config.yaml
num_hidden_layers: 11
hidden_size: 224
n_experts: 32
experts_per_token: 1
d_expert: 288
d_shared_expert: 0
hidden_act: "swiglu"
moe_layers: [3, 4, 5, 6, 7, 8, 9, 10]
router_score: "softmax"
normalize_top_k: false
routed_scale: 5.66
balance_loss: 0.00743
balance_bias: false
router_noise: 0.05
router_cosine_scale: 14.0
init_std_router: 0.0397
lr_router: 0.00154
num_attention_heads: 5
num_key_value_heads: 1
head_dim: 32
vocab_size: 8192
norm: "rmsnorm"
norm_place: "pre"
norm_eps: 1e-05
positions: "rope"
rope_theta: 1900.0
rope_fraction: 0.75
qk_norm: true
attn_scale: 0.177
tie_word_embeddings: false
parallel_block: false
init: "uniform"
init_std_qkv: 0.0332
init_std_o: 0.0
init_std_up: 0.0332
init_std_down: 0.0
optimizer: "soap_variant"
learning_rate: 0.00637
beta1: 0.95
beta2: 0.98
weight_decay: 0.045
lr_head: 0.0171
warmup_steps: 97
schedule: "wsd"
decay_fraction: 1.0
decay_shape: "linear"
final_lr_fraction: 0.1
batch_tokens: [131072, 262144, 393216]
max_seq_len: 256
doc_mask: true
train_tokens: 806500000
max_steps: 3414
dataset: "wikipedia_en"
Below are experts of layer 4 (counted from 0) of a mixture-of-experts language model. Rows are named router (the router's row for the expert), gate (a neuron's input weights, with its number), up (a neuron's input weights, with its number), down (a neuron's output weights, with its number) and show model dimensions 0-223. Each number is 500 + 50 x the weight over its row's rms, rounded and kept within 0 to 999. Numbers have three digits each.
After each expert's rows: "comes before" lists some tokens at least twice as common just after its tokens as in all text. This comes from a sample of Wikipedia text that the model never trained on. Tokens count by the router's weight.

# expert 29
router:474503418487568471474571473488546565488555474443412531500481525489511456486519536471569460504595535493521573517486449493513404416541458506494586501551514418534509510543526522478477464502512384518510408409419546490534448517566437609452521482557451477389452517523419480505490429460517537565485472528504449550524505565446534524552562500603486464480589547554495549467537389567354517459517582521368531536450448521523443550544497518403553427534488467506497447438439515553505453525559521500450607481467532537500486512551384529535510446511413588473456557523478534555459504487444512423506547551549458516510562514501450444504389440499504545532480513489538624455441619551527451485453
gate0:576527465492477484554470536572429426613641536504464529580478429442470533477446554434441502484572475501493528539516538506436536520497505534479513572509567439552535477452449570538479543552446473524463465459512581455523510501495574443463468530383531498510416422476557448444533452555522522428525442523459472486455502437543455528446557493521440579533487478566462489490530472495510479441510475542423533469503464558449470409412488554517553537475479483563475613535451497547459573579519437594480559500587454503500482523461526478500562563520602562513533619531512580599475526536524366448468465583477423551491481459609494534367472496513413512577448453520475477515528406524420502452549
up0:444477471512563595443509421404576508443483524508471523487410484579441582524500413486536520435445519489520497478459560473509500468535486507478539556484472512577448605440523478443470522484445429441515565478481496513447435415526478544531533508480554478467472465505422519588474534554450421525410462523488498353463586510471467430568492415394493399475481469405558508550473516506526487534459477495531380406586489436542532536530519555524512505530575516422446479483494535425517438527482517563570452552497427519446440517478407516408512496471494503478534351505501463488479535611469604504450502473551486550498448498501427342551504497510559448452496481506472461436475423535433541480428
down0:408470525480517538568453523502484508522445619580502504433513377462462496443458377399421545479539579491527507518555501479523426486584532510531450543504538514595470532414437480499517518422542464475504556481506606456488386507481466528496410461490573446490437534437486456523415490503433485457435406602360574475480563453392505527475461489528404521523531514479471530571442550580452454415525583521421434453447538563443484487459513467515501532576412481523489532458511391554553494592590502514576430547473522529493466532524542480511506389493407501468555551591519537579466576469477521474464498464524534522531492432488512450474481503497569463511454543539509495494500461444468499563501
comes before: " the", " a", " his", " its", " this", " an"

# expert 24
router:468447487473502557606478449491402462491491548566466541502522553498543532540447528555530563552545498446498610485577443614498507490474561430488433464542481414468489591425513433432510411480552412515487582526406496445458504477480521496584482400533574479505502618508466463555491519505493398480562594504476434511537520557466476471427465586501493495453417462452529541554505560526462406536578498491490520598605578444476525517507529508473414475569397595434412505481458497559553485465513498434455476491508520499485502521499508455491560549506464539580447489534532484509434525369605505457466479512401573517542488440493536550577437534470426573487446455470551445479514525539575436541501
gate0:467507483572502457512529467471518420489499487505577558521417494534579538404517565528507544495578479472484489381460524522469499532511426541596439465538455446552510479418580548502562487501435563551564410464536474533457541555473569385522502495529461470535458557480469574422511505411551433458508428392516531491481499565456489465537536508462553568416450584466519560503458469537462460380521528446541456442466525469559503532532449524519489468443445582535554523563485533419519520488430550526458437521452565484472478589446481485551483519582403584584515332462407515473485432473520534516434590469533527584560524441549546460468470438435497445489475457471477466397451553455537561448471
up0:548512490534465520454454453516500488580483563500419515515548503554441516505496493456484502499423567467467641501434452456550543540422434532488500505484536578419483580501482486550519443544516480452504584503520497395471498409494444554375556587526481496539619463513465438595563609561521418477491566550456414483461507484499551505515552533559499490496503508522530512591540435462544510502457420552536585493592517442426576474528539484568531508541568505506409458495603522486484469433497475474553524396509379508461490497397518389517502483520603460483474619523586531491528491536401521524490359503432509508459531532499523534527511519586507507496589501516558564476478475546577545443484
down0:529528489492458449487510530551497534484462499491490572500509460517497409522561464554522489499577508518453481484527563511556414531523451465406608454524576577539470423541573518593549480610535544451554413521587489455504489463439561559533593539558469583448488526520445517567440431523549571495554484532518555420448537454488599551518509562549504511525550597572543494480449574490467448581565557515464416491479501470571575472520555503461425423551590545529468456428523459449513550475507515613502488532524558597504445467526502416494483511526425503498568549440494502502521570539587431413524492466541522497513526471528401430526462505634426472495465583420539556569608441511491498575531
comes before: "\n", "  ", "\n\n", " and", " he", " but"

# expert 2
router:508514412510422419602424518536566454575566463501472403435543523553459547517514509447464426466568517474467532571455538484530516458480511542514457544506508507497534430497615524495389515419572575448486522493505431554458501474494473475542537476542499533533470418466586490421485391540482549426421432514520449538581418471473406464501498546509549461504608528474530425503592550405529568445518474572550566513570501509474484570522451508554481471422556481559447504542456493464510543461496467519540533565538502535538453499503520464530526460626563487433572404509425444451455556473572489465385449559580537505583529431530436546532509567546504480556559352512470467474490518553475544484542
gate3:416544447411488413570457554524515550518520499520485474556475558533442459506553591507434392494470420531506615488555460546465535482446482497568597433468525461578407472518422487405557501459580529543484460469452586505501449486385513420520561480450464417420422437502504461468507477441501515537596543417456473464460445457441475467510407517524550430541537436585505466395471612540464567468496511503408467465481449497549458533590610408537533522524479461520570511503503463513522544542541529517524508465551549497510574476437483468482453481431506527486540575440478539540476454485567508451492499493525391588449530542474522489544492553433534506520547441556411497399470472454413564540472
up3:516503463525532505497457436572486538457510487513434524514546510496473492578516464531524571487558504487460409493474560535527349572617505518473552484473487549428490467557562462492460592506411487473500431498551549477525520566609579533555475616403499553593515473493552560520443615552562505472463454504518530536550547556428541562553539518486535563504482527456462535599447447613490468509466519420603472465544508436487516472575430542454534447382548502589437550499469534552487468568500581505520416474549559512498525540509490486568603503514496519486508424518460468555525431486440507559444462540472577471482499462501571506527460510487386630460515581425533616511505501542530444548458
down3:466518521481441524438580532485501545526506518496538636507434536589496446560529515469409529504537473559448479492464519617519471458630516532412491462468591609508574524562476544519472511442491511463434404533475552485513514454474522505485366548401577393474452545492461504527567471508529581409483463509493452570490493473460605414412606495504424503441425545499407503489511432516441529503522460533459526469576494519524442535486438459515543505506480423421468428551463451516537594523499523413451575475494534482470507538518527490444460452555419468498537509426464547448429555507470489420506465418574509471554427408411522521441560575535524457510499495536543439428559485499518580522457
comes before: "|", " |", "a", "S", ")", " JPL"

# expert 4
router:559616484570441533510493531478508498469512609530498481522474518465546424491497504495394493543476425509490529595433480494460457401455421419490556505583476480592496501490472475522416552506528574582474404482541522394469478460497362574513533500585488461441541518504482459514464524463524492532507425543488533449494521488547492495515482566529417523544537446542444537457569535538501545482561443493513533526477461443592536526544512540443570519448509421551554526488442589539494513601517372631454500468443461510567442520423385496393455545452416493590467579471433549495563502433508494515496492360514532470535491481525563435557417564432515523487547546459501427526447549535538499493479
gate0:445389467414434549466526506456498578481458431503547500551521446588515423548502510443520462446567469550542621439472463524468522389456446525430575534493517385511491573525546523395446639482519515515596469556559487475523471530549481547453492458471454496460548504512571461456532501547507580545466461589499407501513529531421440487544440422544381472509474611458469561468476461580515515548492459470515461499511445491480564445510448505585481495460520470494463438466471426486488513482521468479478460562503585484505501410558528408525461555477413544586449583439533492555509523557505496472578541561495457410516470386512492521436573531474441577378494464537552562520430479538512454500523
up0:493462437565560434540467422471489434519540611501501555466490505447479628420519525479456494545462509422533471576448536505482452511478582514501457585582525485544499425446401488541504347468505554477507468449457513490534482407385524489496502495492548446479430462516481522487462462490564431523468539408505514435581490446499521500492534589482483562393531532553512417520434423472484413423483522422518443550477602484463502528513510488503497460487557581434586514577577548514559444509448502563489523467527402514507570538455425520453540560484521551409543426498496514498493525499517535537482506515528520619583565575353550467432542381531502479566461524447586446445522498528474504502508
down0:361558499527539493489497483498452527538501512418580473536479484481508492473497504563459590541495427457605572483515502503574489429452424531545521470468461485567469591510572532450447506497488534529525508524502408458524564504538556534505468421477426448571491562584490507464413529529436520545557469531460505528595439554440411471473440515520492558452482492575584556501486475475503454464476517457476458516453586521465559542474530452545490421431520575530530450558529503460501480505472517514525445498577394420425644513536444504521442500603498543455496522518532421552527524544324519450518595491536497449503515390504503483344572411529431594581479506523510513517473544597500456520515
comes before: " a", " the", " an", " in", " his", " to"

# expert 17
router:484431491513512552482410448524521467588585532475504471592469518560551560500578574419508424478498484514533413436447514502507475492497475471565474427483562510468519481538579582467498498481450511555482533462521478580544488521533497556452475563602519460513527557472459492538465511581456534535439612446480515519438618467383494530584505475533488583440437596503564524499360586437605533534486510527499573546557446536570477571464536559557526507509496446538455551538485589512472479536449472462515436500550493508551517523500450497526569418581574385469509585484511441473413520439470466552395492533406509432431580489523526480509420514467502404557492393509576490484477524514507533539584
gate0:510556509492557597450563513520544506556508503437577446474450511454449571538495473561385527475537526452639544438507595518504529458528440553413464440479425424572561555369496434534440450423500497620451563487508557523533443486505578484580503503469540555494489419537512442536525502453505540430560426436461485521551474416572469550504439441495467527503483491527506587508495502501551434503525442469474424436527582466529507446500589572511482499545500520449423472519509496527508547470461566462544353455488483404510441582457356441558603529447465450468532500488488491510516520492526446513521546465480492557452489407506493529474522488466549458544515404599524489616472461521536426527503
up0:449519474485513570472477459550494447438514569434448515426594449455530460515468515538502460531436473550394589612486480497396535427517483499543538514559499446426452469575532537425485439556527552484491505522441544455525598398584496452558473480468481488427517491509471511529553454453533560462533461441558501474557531515571479581493589440575555512427557433531430467525514535485465534564455464555425544497526410450498526508493414480551553390506433564457512501571480449521415519421442468568546489503508514475544534526465511428465570529463451523469516456425508396476429555563486331536398471481495451533502454453571475419453491472460465453469511570535471477455445476463501418615549
down0:519562510438524502417552531464557491521492557511571488407519518543526503460544501468553500494537524481596587461525468501588466415444524536479486486535443527455522488448557433620418538433464458586424560496493497557511489490444549516531597454527514490513491427630491480517549498355472484537414432496497518495546563444472553493568466516495461513562486388500515553445558547473469519445498463489495422450507445526545515525462582465507399547429584526459564491495495483470501550463441538572586430506493472582575517487495531513485566587497547588446470481443424407470482570543527401385578433608459498471522449409519519544532615426450500497578558538572513489549471490493464483552496
comes before: ",", ".", " and", " of", " in", " to"

# expert 12
router:541453474529562493559474635582554468525459457461462482579518438548444544463559443422407509505434573447550468449532506518489550530455501588544493388433590480536509462492510557457539581474425462511468486470542439552511492432539417464483465515466545567442478602473469380492527458492548486513377474557526633549543528491539453586489614488476534522528521546510567535451421527471466477493501539428480583429436490512480502509522505595567434440509553453550525478446499462469394487476394508523475512603449481549467555479470574527463470462517532416450458491532529547507514570487539456476495468441528508490466614501495543543520497439489480499568428464479552414542598492498431465380461
gate0:536562433388434470457496512501473574572573539424487426507519505582544440569493434511491524484493493515521579550588445423487537496469539552450536547532460525435594477526434569402437508495495421537555428562521496464535435523504546472516579531538547528562494455496507472587569475445515524444548501364623501501422492611437464464422396526517499499575496515523580399446416402514456458549437510581548523466589495590533443543557426495581423475479517477527520463496433537507513507525490416489483433481483463467568438528482585481488506479596486481511539512578530452530516435501501493387516476598465503449438492508558486494473529539458538478542398506476414481462527512586505490453490
up0:512448435430491471507552529488467503474472436495505437548446518551604396415531540572459516533536470530476467530513450655511571531592486523499558515450507556500487549423512437580467498474591504503520524438555525589548532549492428561569520449476453521430523590486465513471468437452496524481553445517504507510400475514579601523521524429446438475510559449483469507581505551367498486488556508400544508487504413346447550490542508458500471537527510527451437537439432483584497525489579429518503474497631465449502513453467478545447549560543572478498371507524568560527509526537467492538492484549536521543456540557487524393479371460529505509407564492481516511545453533499461416567447
down0:619488506477464464526489474460476503469493566458515540477497603482507458487570473471551589486583497579562470551421553497474413547497478478455426507492452470462503443579477464438442456540455603583570504365471485522510514445541599433458432508433486498509539604543533452532531548471480645561417543532497529484536405418491453513501425568560540553565488567588487452410497475466493612457402507472472520487548545464516463502452469578548441542535542513520508354501510490539524536520524519549554508476388482386454438483581527520471440532457544500497419502543541491540526509510470454460510472509434496503468546479532608485432572533471454536470403491546534521441447511530563516446425
comes before: ",", " of", "\n", "=", " (", " and"